Experts of a small language model: a sigmoid router.
Below are experts of layer 7 (counted from 0) of a mixture-of-experts language model. Rows are named router (the router's row for the expert), down (a neuron's output weights, with its number) and show model dimensions 0-191. Each number is 128 + 32 x the weight over its row's rms, rounded and kept within 0 to 255. Numbers have three digits each.
After each expert's rows: a language model's description of what the expert responds to; "raises" lists some tokens whose logits its average output raises strongly, later layers aside. This comes from a sample of Wikipedia text that the model never trained on.

# expert 36
router:156154092176134132117096096138096145136099067166129125180135129152110152107070111113120135121135093128143116132145131118098112071136080072169137176101103170160085149088122151078102091124024165146092117110098156114062120199082157041133133141179148129144137084147110122164184149180133154164133102147121169078139140180166164157148113151111160104130107076132128136176091096092149108154152186093123074143141087119137154124102197101141154122187147134133101152037093161177122129131087096120093053147159087115130136137155126094116148123147110127183139055132139139130125170097167096137
down0:131105141063217117149198086144148110131099170127168087124121117044123130153114142116126160144155155124118128107191080150083112202130149143085137147132126122126144170118114148158120194136058142092135155115162101124128163129202127131115163147116146075118157107137113156154132096133159103111113101089088123176124103096171150133125128162128117157154064160138116102100106071181154156086095111127146132129181224179098043159159115203117111136159151065148104109117117177140171102162129124125121161123144164103128130165186166080106084104161107112079111137122117082149184106126084105092
down1:082084073120121140112089115070099168086133082101096111086100122076083071149144103144072158147155118119126120064153150133062111123128125162177114091154142129123102173202136056156086110100091128118141156118116102129160108100151112146113095152056143162137119136087143109159128129091132135132143160139135117161113138082085074122099163124079105095122138162184079150115144212171091147163161125114123072104123131095173107092112101165129122123078172147099067100168106135121151138144127146140098156164081115074093077092128096123070075089171122143075144114030144159109148145167154167149
down2:131135076107116101121140162163117127186122148112098044115150096169068177147167125183141120149079118115118131134097090116147108136143105121165160085177124114131189153103067102151141076125120090115145103076112084121119159099118169099117142116076171144115162136128161113089108143149087077130098165103118126121111109090146133126116179175173156155105137131130137159196104065145117186122081125130083144138105147125162109191169101111120113162168161126146117093127100104058086122132172104157125110140126069147159189182113123063165070168104113115118085037094059120141150115092116075199
Group and role nouns
raises: "in ", "and ", "j", "b", "is ", "n"

# expert 41
router:096181088150129137126119173084108100097111149148145116103143132164128105125088146153098110166096115135136157173210117123097089097142125138173153125170149159185149188154080154070106113128106123075080099103139144139067140185081134116106149114130098141120088082196221093115110131136217165181161103171122144107123160131117191158187149154131081122111105128093144140159129118148123102137110150127127118109164167079146157109145166111104171152128220110131096143104105212104108125151173148147139143129119113167143065107098099095091158125171123151154141137162163139129122169097225172142
down0:113084143151216198116174148122088121130110092121088131096098127117132072091085077206121096116177145101173124172178194156117122154088141101062110092136075123114141148167134077069086085129140160142103153089146087049106124194122082095119108168089117133134171128091155139111069132159136143131127110154121169143151121166111134125112182158113165117123109159150123152088127124137069079109138126078126168141144115138106116152134146106119151129106171150116134164099116114133144063114118138166106119110115008173113111123188114140084143073147162119148158153116083125089127159175135122191
down1:123140206127090089100095119141150179090123172135167135144101157181150119148137111138083160070081112090121104125126104104133108150143140142141118137144094140142097107142199152155173082132170116112125146130190109138124094106128097200118111106124140114133074124131115191022121124146138102096109131117057125186163106098175119087125255157105102181115137143140152076121137138114185137123154165144103133135174171147147192097122093184150136188113097118097155137106119086090124127104131143119087198080135116141104123120128104095162128073153140170101121137098094146151176074165127087172
down2:125117143162111114172152089127113181084164145146125197168064152105105123114133170124057185091147152125078088093156135119118140115073103099145161186151107126210209136151166026183118120179115117117113129147098158151162135121095135152126126144175118118085139108116101171142126124176134049139154101075101146130170100149138112091126255122109152129101087107183153130156131090133084162109099134142159101129148143133111153094149171159101123166134131091155100108146151136108144166129192120134175147105161151110131117122160202122164123168156143105107153142121113158122183107166120120183
Determiners and connectives
raises: "b", "t", "in ", "in"

# expert 58
router:113179075161109134135073123108102152068115111176098075143147117085173082129104160087119139080085130137171096097161132127078143097109109091136113105124130139182120150079115133066170113218121179120104161140163196105087112157097130150139108151175211139113138121107193117145203158132134104174113115122101171103179187127080148123139069176094150117119066165141076168135153109115114116142117132152098080091105131109143075125129128130125133149142234116134097154129128140131097136095047167056149125121109134140121149130137103086115173157174147174126139113131156120108117139087164095159
down0:115108171134128078114124107182121179132113137134096074122117115133157124100123171087157053138098161139127101137150059112133155082115086138124142119101180140072091150107166061171144154107117141104173119084111143112092116152124155138135104093054153192117144160129101111145131126105120113170163134177138131096141048172098121178116126154172153111140122132172164168114165111092154186128061132114144138144092136104148157180116116114145148168157126143089162183151107084123111141157195091102133171162091103191179161112129066102131117077044096057096121165128131148057141136177104103081
down1:095150125077124082065123125124147193137130142064138152077118077093137132125125072152131094136086142133122114105130108114182118122184163143119114169129177164160095138107104182089117155085189137106114185133107105081115129091102178171133113103035112126161131098071135146155142089052136155125120137141125086160107121155142119168132139085168213122139120094171153130134132153149178086109130175058126155129095132138123187116102086122123143120098076087163097115165154111135064107129140115169142090112148160083108121131096129130089159071104139076099124094038140145082130103089095140201
down2:163057115147152131144172125136128122151124151148130116144111131108163148096163094119227172172102154120120149126130147133145103112172135065116153155099113100189128134136141134145110118110093095150112107121152143091079102100152104130117104103176150108132109104130082109075150146130178092174142141125141183163091172109143058129087168095183033147126131070129122147111063135144117123141079071065163142166197110092122134097199145102147121114101115158087146081160158183088097183094167154097168123113085119159103144115162081124187051149141072144117160134165156150185123090099146145141
Table cells, sports results
raises: "s", "and ", "that ", "ish"

# expert 46
router:096169112172075088161136093132134154198135137166164140145134124142109150126138121100080031135076137105149123085130128209093108087130074140138106170142122154109112154127110136125142139185083140079132124127158096115162105144098120054147145104172194168186094091102132120079180137140121136171111156119105146131161133099185149132171117129114141093105109119139075156152195058107129108184144131197146147099182149170134083070136102065112207143120144155122115084120115162120088159153167143152174102125127152171154165112066130067133129075174107139101178135156160161127110109146120126156
down0:119179158118133148156105102076117167093185101079092189128104125115112120101162138078168156108131110089139190128096067125171134132077117087171100162164123125091108113148116195039157122123112121145126164103146157165080112110101120111145109118086114109107106165159142147121152095121142157132096169147135149136122102134112131228188103129142164175139141042083138101149150172102122135111118192173141104117129115141035150172115076138095149138117144137168137174140171154142125063150156092149115071153146085170107196116115144199147118137065095121141134144086117124103126146170185117170
down1:103110092098174102104052104114129112139083096169148147149139134100143145190160094223165100149146154118048123136088126219107115091123153155115148087111184152148103140089109208120084129116094087117139110122113102114125141109085162092150097159194064089109129100166184109097124114131176196110114170182148122128126107096118089103117108072134140163140162135155116093096116095123101147142134067130116127129145205152150114200174171134171141151135139173148111141133112134100175144130114124148123157083155096108117141154126072082151154132111106059161186123107069076168138126107130112131
down2:135112106180161106157136088146179088109147116125173140109126151083141147106130162108101120127179133122178177078089133078135106101104160110138111137077104149099199169099119139171094094105101147075124148112098131123164086089152112136081075095101078167089144123180125147143126122065053137151162138135111118139109095113180189135147153094124152121145114098164116142046094078155145159144101151071089113114169106164096134103079086094169129144186151066147197130127181150185109103059122092102077104160118104071102179091125108157204109171128149136174115141123139123108156125152096103113
Surname and foreign word pieces
raises: "UTC", "deleg", "armed "

# expert 31
router:151138078180114131112170112092087189101107155158157091132186107139115078114135149086119108066101153080127131079141135103109192073192151123150089116157141126154076160122102127111179141172129169152102060079156155077156123114109136090150117089201130125120122112088141149131196117123136143164143137195114143069182175141158132134099033108088168077131111130130066157148161125146147118140094156146148139095110160120178156086162133150119201126130131110136077102132115158141083148063142109107157104100135148144150131086121117077078161074136126147153195070164131156137120112169119101155
down1:103140133111115135165216115163131090118142198147114145102137107141094111072102119143126005095143138128116120200148199059172073143106069127105124149123151123130124159171146103145149088131123120173118150128074089092095082178075107074124108195134117079093108114092137098112111151135144143176144170159080161181095119140098129100105103138121105139141087109126194115138156136136095172119121135149136082139215151173094149092139174166088116136146095143103143112116159124082138100149158150113165146114165118104113144106132096177170103138112159116064054108130145085101142103130130063115
down2:111201090106114068130136150140073162105158145083129164073108128110129153111097166123130127030156151131101144128050148112185132134122123117126113094162111120132093102103125117075198144092143105101145125139142148130068146187145123149134144122108080137097118118173108182150195176125112160176152111115131074135151043183105137127125149144122154139107064128077170131152193068138115103150158118166118135091119126137073153149080116094153095133077152106145200131097098115112143045137132112156131147148172129167087155182115163172123158123091179104116143124166142151060128156161100134076
down3:103153124085092087196116159166120101152099114207190106097103113157142166153161164132113152178078113180151197135120135129131132182109168122098127126129145131129137058097083093129122173162115179159162125136124175129153136166145129095147130107079107114130128121085093096149191106156125156177143118151137081133103194131202102130107147118114063136114169140131095105133096155072168084136090172091105105079119056084097162167107123082095155199123116155191166199109088105103132114127137134122166132207110103185131140129098079147098103154131096153113128085128118152114126183111160123156
Personal names
raises: "and ", "\"", "| ", "ing", "but ", "they "

# expert 48
router:140141078211115174091142132094109132150142062155125127121152118111146138184102098100119096129081165195110200093171172154164125085070101082154171099190133142101137158127108133115163109122143131173092106137129182152100124123132136065150138118123155118155100113101169082114201189136137139187123132133139173129130134193126136139181072092068088122134126110079135194160118108111130105127106112126200077116127123055137104104128144146120162125130112150154135094116090126112082172159118203125146103082188145151131153143123132055103106102164127198160138133145128187160133138098147066148
down0:120110074129105102127126141154084159120093166108129145176083097124136178158084128146067124083201076113119071146171171126119115191145128076118144178140122124124157150170120067175086097111150109131193158209182093077078159095132127116112081156160146120151097117049126121130132140096147135121095142164042090116120147097193129099148136167107091137111147139140124066169142130117121135130138178176134126212119108162154129119167089136140152130192109127125100165115109156177165114114107133113134110136073128117186121158081118095086177175113139166100193137159183115108121153157149147151
down1:107176103122167124120120163099061083127072083071073133159100120142110115125134125083132145097106148089086181174126132172093117084129123120146136155144144203110139136171130146102113170137181152122100115137193147143128084090153120134112132113126091124117123071122130175106157121131120113093134086107145118088094108142103077110072126089060111096137104082227107119071135119112166151082111079124189156167232104103122130151078134101113130088084126117099069138099145126141147076181110090139039162123166099158159103089154152095115112147107090127105134191115083093158102108139143093124
down2:076078146118119091194146135154140121127161141202149190100162111158152173119163097156083090057170106117143127127065168079113119166133165119057104087139132135133119124112094056092193109135133125141083122083197126157134135123110108150168107102100093154138160134068122143077079105151152122127098101117091100118130182111066075131181091179159154193168091177140150118166159112119143071119129189147071138151179189124127118137138125133135175130164142126164151123106119087078122118110096167188109143114118162113111114130120131148119132178092156135071181099157078080131162133113118145136
Wiki markup symbols
raises: "\n\n", "\n", ".", ". ", "==", "are "

# expert 52
router:124110070176148096134086136125103149179149109173127160127142140150146155100155134118128057140116161089107141137112141145153119113140084085186078125136118112180129112166106115160106133169088184122081100167156143053092104162093150118152100120177157126170067057106145111067178170202176163149128154181136186124195124154149172137140137125146156126089153107137128078093150084105153096157123144122126073100150117158124090057119117066128184152106156060145116126079109151111095146159171099184141096167152128159192116114086070093134176087123097136137121110160160139114147176127126163149
down0:117175109135128097129142185142191080206147118165123188079119165159124140162134134134115138107092142138165145097055157129050101170144164123183137147090177117186161145092197121096117096147097118170115103105192148096122092146141124107128078147135103081121090149154124130124135131113174162129149079125119135117134081062130095135103178142148148091149180107177128138127087130173134131123144138131103162120124121160108117150071105104104140118066094120152156126129093094095153134161187103185105125143139084064176155113189102126101210167181171114077176164115152077135162159120195145119
down1:112137134095058133100141144093131135127108111124091070121126178123119107144164164093143068125134128101092143093141136153124165113092166127132149148143122192140136106149121096096118138126096150226129151169084054154113166156142154156166148122097122132158110169077194111098138125114117074120153144107129112166178101149074187155135142136120124056133153130124132163062105178126146143170147140163083163119069079105174147140064156116164172069107193060150186192167145098130075131157142159156108111088106191099106074129119105114075127129077136128138073126134112146085154118180158141097
down2:167095109117116144127144103089159100105091124162114126127118144132165140096168140124134151118117135126112134188166163115113104090166084092094095147088152133108150083155090155128147145126083078106080171108096143136104096106114172116154126063106128151083126101117106173136086091171090171139120101173161149175118123106104141128177142115073160099127112185149104095125148112202097123113091126110132106132101145201106154135154161098158164078150174079088171091173120138100106113131143135107019145078120086152118145119124176142106140094150152154152162026077136076187134004104122126142
Word-initial consonant pieces
raises: "ij", "age ", "eg", "ib", "ier", "ato "

# expert 8
router:138098085157121104128120115113141177124148125186163108108150122088132120122123188115141109134121086167101118107160163147142079053134127087136090077146102121112137109170093171107172091168121160156130154109105152090110133164090142117153135169139171131136186098072130100091146116171097186169126105105166167114131155138152186155118129122081095107121061084110073142167154069086181137139110166081188101141147138128157132103156119067081171132115147104164114122118158168114065156145157129154179107134123105137117131103069127046130184132161138125090165119155220204134172177110182093164
down1:100124124154160140126138098146174123099121120138061136141100100122150135056090147131159102145171113136114115107136060178192167151149110085129102099126126111096123114113113152114153131122153123089160131113157160157183155079156112124146202113098181149115154157140061130140116125084129164096117129097155128172096140119172131213091090113097184097100196113104145146143142092159117119060177073114129111109059136158161101152080190103089180059106119182125073081104063139097077111141082105116066134214150122062175159145119094128126174119122135124143137104151105120159102147118145108109
down2:103089131119067156179116139123164116145063127125112117087120101106157109127186188141174054046120100095090137128125155102150104108076085083093104128137150118100172055102108085101113126095092080115112082138068096128110106128123135111154156131110128149154098166106079080110150152090112115095083134070092156126086143154116137151139106102109097176173090162147093145166151122149091162119131145087086137157170201145178110106085140157131133151113113110124114166118074120137161092137120125120150097179117137132127099141123075104181166161068147078151094170214138199097084138111185114081
down3:134120113177170221130133106082154145126122112150092077100116184146178197116170111089093124117152112072129120136164124163149147162127097136106082055098127137115118194074147120175142122108121142096134147114154154049151157109117114106137148160156166165135139156167109101195086138125141211097089057066093109181118144132137102140152083147138155120146111145142187172160183157154192101030158107120115105121078105121133149152108157122119129126121096082150178097167108130123093089102111116146113200149119130074122174158113108136103109156096114151161130155140122100187127077123134128086
Year prefixes, initials
raises: "0 ", "1 ", "; ", "2 ", "en ", "000"

# expert 38
router:120189119169116101097108056108103109127156130156122140186098101081166155102137108089141036114194151126196133147152110160158107122112072121110151134168110108148123132132095163118141176170037188124150148112134186133112118135122109116153132155147147162118155115115142087106161102109187178136145118159115162112099118152118115159160079170066109165135127138144097188142097109099077100150115198133182123123110169105185112122114103043111135100157134123129119162127117162152112116124181154147157111164132124141156142089060104110057181094117164151118141104196172201117142138110159114196
down0:135179117165149174149138203141121135026091098154200142116092131182128124130147084204097148114142064086126178135137113168164101184169146127169093122099133133147165090114098161144153186201144113168150128107159140096097136124126122120137096150113152145100143133101080090130130204133106066136086089102125112127150114155103143116142139161103120148084136069102102147118181195091215128111139127106124106151164175155140119097111102075122122154131091099143168145078129108105143136174116089168142107117166144167100116102117099192148155153213055128106176121113140158104118105147129162138
down1:120178114143113115099101207186124104102135133120108190094134133155129069106168109115083061114077141149114166117069137189110108129157166147146067170112140131116126175169106083182160165134152087115105166103091131162197121100094143127107103144068131074124124152166173133125135117129096113114111163067143146206135060070162123132066187130103090091089120144154111137167138098129154089104146116123154120147192076148085187143088091167141120127137088147175152091107175143147109115126080081096124117150143155180120128170121179114127107084110123097195131165085127111125130116147084162156
down2:122139111129128146096140162116136110083106084159168167090180130161133134144094122105150124160113145134096160195104140160162096206090139103186124119167116133152151120047138165028098120140151120149076103144080146085129140167148102118110126153087170096130162070099211125168131159112202145195118131141163096154089112077116134078156177116165105119179140096122126122147121151144139067099132114184131095067189149095126107098153142175098141105054140145115138152172132125122162103107082111142105137109144108105148127122115138141164103163141063094165121144124108031130115136114151125054
Infobox and stats fields
raises: "a ", "the ", "a", "s ", "an ", "| "

# expert 6
router:147121084189118128143144135102151162117136090177155099164141100125164120016154138134149101122118180164156137128137128149143086090137092119178131141113158139124132099126096147119107125107125149141071121156130129073069098087118123096159100124208111109132128113120121152151158158147179129158152140155112166086155139161168165105119037138069149103129106064140115119126119127059159066154106170077100102051113125104114125081091162098083152171114186143129056163129170175177081126125120117079081170136142088129151096132100097167110158072131084107142163075154169123171095164107167171132
down0:131136122129140225106119139096095090049064058124157127173109134096108133162108120142104170100110112136188080145185121065070088112134093116161127147132180160123101161145179115142152121161108165152140134112172174120127131128120135105163141138099137104089162071127122126109093192139091160201112165105086093120121109102098076106082151146138052159125175145157125177106113141127093166170120124121191141132168111154173150131155089122141096142053136078132142141125187173114117137172121107113094106147118076121088119119140129145212099151179109148122104141096075127128167096170096178082
down1:074097079128114144133072127129091063107117092146050134124180109136139094177136110154098150156140131140143101143104184093116109074136188118102089118073177114109084124175144136129175090136121126100156102081128138148094132149130127087147121085129149114044182124110107189115136117128112127132130156163132178110163200122109118064112130106180108097143128114148163131109130169145106091130063129143111118126155128070175115022121172123173137127174108178119140124079163107086088148073124142137177125134134154148128116033126110190149092190130138182139098113114101077168136113177128105093
down2:074193172103145144138135082131069138136169119071143156102064145165052119132122142137110080136086145125066138120124165108107130109077165128128121126118136096144145106122079159093096107120092145099144158213102160118147035219145082083165147157083113102110176133076133152159170133110113118197174088070129066103145117098155110107117104083157127109166129119147157114116114144143147131142183211141100070159157106111104148144094087142173119164126180097150123115162113097150180105143135118109165126130131133118103120089112137166073113153123094125174081132103135113135128050177111164127
Capital letters and particles
raises: "on ", "to ", "and ", "in ", "K", "J"

# expert 62
router:111131086168125101108149123068160115147103194132099105127162073112100114099107180105120131094104140118135141081173125130113161120171067122212147141144100142146085059153099141121088168143126133125139081107171181131106131119093093085142100164160145164178109117092198082094170175138117124176176123186095140107146171118156165104105120160144110169162141123097139146161127116133114139155087115147147126070126145107197165043186155162090143089146112113143153134101081154113118092102135157106089091085107138152110170100097068091098135082140090167117147080175150132145122146109151059219
down2:174131175134085162111122189146174131199096164122127104107159078164148133180095162174165093167119101103149105091143179070138084136114128159181114193124167125180119114113148190095082157090151117169195130177131124134115158131114149160185112096158164161163077115133095114174099113073130113138127135144180129155110118120131097160154128089165111130145140167093205108078091122102151121130177131108146118147147152153144071080084102115117114142142161130062113121136126139098146177146066191132108144179115162109126134119098089094155061090159104099193114079105190140090116123114135135072
down3:133165125098159092234135110160044131155089142138115156106162127069074142126174111154101073111152109170136161138107124131122150152146086174156159094155126078155170167143127106125099133085094149136110127085155155134199127105109157163145180138133124068134080119080071126122056082156151191102127100109133121164114060094130111097071170176176066086164126117162117128130136081177120157160165095136140142119125181158140128126128133128086145122139126131154173165088106156107157103103140109143153097188123117199100074141153098125133158111112146150181129099172154133205134079102167141136
down4:162159189129077145147062162158191161069088129166175086159159123179102107172120139096162163143137131157081157108170132180111113106149141097136111160138131148082108150071090167141088070069107133169170113151105177068112132119148152160114096139125106179180141163125101114078161105148154139107118183104150162104160138119204087196157117091161104165127131179166130113088097152180096099138083136142120163127119091136071123129134177152135122114099073114079178182158103122145166187111126120210099145095145094114120135117114129154141100150131179108144103138081128101156170136090083123157
Parentheses in lead lines
raises: "202", "front", "and "

# expert 2
router:091190086122094106145085129090122169187138122176123107107145127170140141113075135133114123175116115122163128159132129210143106135080114136167112121106130153104112118134100142115174115088101174083066125140171136137115147136088097062176055137139106158188106115148081059115151141196165131136116095188153141120159160150146134163170105126101177100113097106115131106143129032057137120146135150119133111093156140123138113088115144088119163096201188123154100194094076147128089160134178139125142073086166153135116132136130099027129157081159111124207138086112146124158132127118151142105
down1:072104139080126147100133170132120150150096185125203118101155151110158144157057184116092073131076091091137099183115142109140174120075134163134083162084145151129161136110087147128120108109100105145119139134128135084175096113171138128185171059092177154110187173106136138132092131145182106113146097074196101148071088134077188111138128087143105109137118142144155162171141098110121141104176183126092132154154097093098157144170177096111092123186148086084158156174098104115084165098125109103173061127100110149111130169153116128200134109138132195090130101101070105123155136113103137141
down2:175091125145148139152150113114116123045190103086112153157135123192095139127118139088220152079112214117092155138122125132045120142091143139147170141177131198083183101079099123141116086099161193084186157112147134117102127113171163131086144125161151121135074164104099097102116126136155202096068120149090096102126143132158186149133119132105101174103137102152064118156097108143109126140068073121122149139153063138136159122082151106115117125097151159097139156148181119129100148122136119126169097175086152104120112131134098164132169102066137099127123173104154147187141082122192142145
down3:139130141128051166143098162148117136197061131112111150095104095127170167084116147051163136159113188078123129112170173150172161084096103151132130175097083073088100170119120137088174084061150118190150143112162140113044084152173177166117137103096111110107110161108120102092146137126165173169101134109136149118105171166119115180107175116145148123145157122110181162117145137078190155109166095106153129136099090157089148139110113103135076077098140159120157065153109093138139159134143071112129185137101153140165100120047124087135111133144149140148122141082137183170146115115068142138
Word-ending nouns
raises: "-", ": ", "fr", "\n"

# expert 14
router:181213123116124110142143073125086176129103096135117125158151123078100107085093164116102128130119124134155101081134162134083090120158084140163097090145113150187101138121135167108156106215078142111075122118168208102106116158115150139131168117149194154159111123098186112171176135127179096154082160140086215071151135104108143131143004141110124111129113079142088147121094138145121093151140149124131140106158175142129106089128113098110190134107164119180055126143118161132119152141134112114173120177177130181111116160158108094102148140133181163160160127119192132151097103105165146105
down1:135099170105097108148141073139151115137127186112182133130084130101159128135125166136178180088117072142138100161121133141118092135149115150121144142145174144122113112152103154145114143070124162134101109194131129138133130142093124114082144147140154081240108168125110126100167072116195084149108119132186099141080106121170092128097129093142103164133152109204087070169155094130231097115120140175133146128134064136120053166144091135147120073140093105147108051145113157156170078143105082125121137127164134146188195136093126142182136114155098112122104192087092154135112083164126170108
down2:137101141128144112092109136113079105116150155091140145132202120107159131141128150091177099199108149109098214169128124087097073137138177115070075116165136131166143113168129099085140149122115146128105168135099125129160114133140080119154209125113088136110121088136156117109143133124062142105081126094123148170123168145138157084136134114076091201086126113087140072125166071122145176085150073126125124083107151162136117164072084125166166150112177128053160142089183150110097150185153169059150115104112167120112110155128125048114137140127109164226133163116103103139149115078117139162
down3:137098125088099134155179145213120099094154175065120132169117110107101172038187089082163207116125102109118122143140175133130104127124032100110154181158129116115120100156070076147150120069131119126175129130158105136103087146124134099084107132139118146155108091123124154141127147126147128089133081081149125140062131159070134128078186119069117154135138164185118114161102125107047194086128144127068112074170157106104120103117149139117114111092108104183143136096123147169151115072097116138085151108184122162136094093093106175183183101125082134134138101128144125122132178141096116131
Table cells, list labels
raises: "\"", "most ", "s ", "ter", "s", "ter "

# expert 27
router:128126115148141127159108114125094140164138129125113136152157148131137148080161137090174069135137050151079118132130134162071149136092094085180168137100126086164131157081082135062156154088157173118108109101169121092070078107092127080139109147130084129121181117089144094073181185189121117141126095139101115095169146143144147130129106116107150081083106181095130172191135127098112132157133164101132082096149139106115121065116091118125111098174154057108079155122131137140097113101168120130119141140101162159197169121106107020131114086118109190202170083128124139144093207100134133140
down1:108128175114118138120078127086125165106142102112176098097090099102108104120086115112128209084137051123127156094050076117095160166114114156173132198094162120142126148150125118107111081108149159129170123054077107179072129171145097183106136154138184102116144138132111221153131081135151072144127137182126159113132153157100140161064161136155135100121151109148061103092129126129068101115137111155160115117139102111141154114143196134138137183194136148143122087110126160112159118135105062076073118084128120074139129143121132224147167128128134121121098136102134133075136097174178130099
down2:147123101070128169127179119136178119140130117138116142099119138112131146142165102138079084188135108115087124163096161156104115131095114154134111127154090168117147202153105118102096100115126121143121092102167106097146119100176141137093117174099132126152069080096168140147104077059185072099162187148107129129144124118123181130129165171164131143157105156150119180104084169134151074114113035131137063133135169041082129169151083179123097149074160101145188121131168151123108093142146165145098125161123105081129107157134085116106120082056133095166115092194110097190126106090121133203
down3:144157151106150165136120158151104127077066196089142140183086147091145135157114174071119142140124188137161157129211158102104132148125123138101084139107131161162080184122145170189129083112067119133139057102124157117142126161146120121088155185078132167084144160147062127111129100130109142139132117148062154120031140153100158135138093180203130112171103074136055102143185127142081164138192116132117153152125125124146121137151132117156145115178082178129102103136134133158128100119074093187132117087086141151113159171123196146123163162174132125071156097138140118112079128113148113103
Inner syllables of rare words
raises: "ar", "\"", "ed"

# expert 17
router:118164103165048083128132127133040180143132168130072119124160120109126141150119133063093063144086098149118117138115207205085181097130153110188129097147140160172177135103093166121140100087121120106102145091138147136083112067036144107126118127116146119144087114148158097135146113100100147174129108147117105056162140110109195077137105130104142128098138080164131156142110136120141083116120119131137071159150115126123169105134119128141150156090139056182122183080116140164093159147136178075094109156131082137109156116187169067066149113109134177144136091168178157087126132145149123143
down1:091110136218158109181111118110144124129144125098137068136119104164107136133115127107173143094105155153111212189082104118128053103189154117125124154134129083093155166163135156129135178134126150131096137133170161154128093148163155083179076111018146143130096128111151100096138092114169154103172118081101145145127140135174077102161169105098079164124079123124150185173184099118108148115136072103179071078058145114137099149171151111161131091092157107163134072185125155147133170125137104090125161100139135126093133138149125109151137193125118137067106133105093059147134137119084156093
down2:126142163054134171138152095166141135142147110152098120138139201125150174132090138196137067113167142155091127151147122172160130121108123101146085141137158135106106105139081112135118108136114105141121128116162167103139098123134097071110154137231130195184082175114089129116140195139103136072105077110122145119160150143098125095084108135152147087071122143090126083090154051123153092083147079127153082193108155097189181144182155171127133167115140105181163107080159076134201130137140145093146112149134115129123182149130110115083115172127114133109210138166156086141165077100109099151
down3:141168113126210079098106040151123150199213118173148169076194153148131145111083147128150131110128141123121094162153128106177124110137141146105152134123115129128150096170160162152120107101083103156118102146175142139126130165124088072170084139104098142124152130106122139161104176129106150118156129148146094114084139138139124125128163137123091156107145115119123025148038120083119122074081084167156115171082127097144133075126141092171100105144202167127118104180171104118143059118170147134156090136125109094190124161078187128140157162103134159097146138123123068099194123154092157088
Foreign name pieces
raises: "ial ", "ial", "len "

# expert 61
router:139161120180126151116117124121155128154126135139135103143149123131111166029094152078095129072138131123127126084173157146095138119140106102166143098090119130162112151112051113099132155208132183118114100121202178149115130127117120121173119137169119130130122124089123096122182108131161156187074172154121114045148150148175126141181132156054107111105124128113077144137085166122067160204117158119165126089128139112138125092120215112199199126084169104137091168079126131156141135074127122146100131130116108172123122081093132154120156061137144177144177100205157105126170161115157101137
down1:161133138137075148172109142100136095066127151138065071152121186161135062131174121109136179159126123119130139116146108119151108121097131116104097134100126109136113115143139076106090131108124118120107121080126128134189097119114174102181134169150154150069085217137142083136070162107131094122131107195113166111153113099138140131120188129127075098140174122168147129109108145183041152185140149138174105133172101181159180062190147109128095175182114115095072167075126092079150132119123150122144122177096152159147129067099075144094172180153096064130100093144146139125141146147116104189
down2:149098168106121114127151106133124123103140119072135216147155173056090092137112098117122165144117135138150090160114193129079167142084103131078085099142150167120152135110146124147120172115139152109110080131143078099147101151113128183171192152109100107156123200128113150093208149081092143142136114080085078153118097093145122159095123097086114156153149099163146130210138110110141167062117118097077155166175129138134132117131086109198165123058139105134129085142191161108158117197115118081101148145111111156131078135117129128133118172146126124090102131049156158074077112083088171093
down3:148132134171083123115152143089142190076161166168084132133053159115149109101109177162111129133070086147196151134161170066102067146039126081066136151152138122165121130125163129115107100179151097142098161106162104074185136130160125140171136114180191151091019093129144147131183149148106130109128105168143129146110094133098107077081104163139123107098139081124153100102130168122109066176152117153212142114119148158135156173174090119086126161091179101170124175150147162082141112149124127140104133120143124137106177157139112100117148135183134106190132149121117119097148128145122162093
Word endings before separators
raises: "from ", "and ", "also ", "un", "in ", "pro"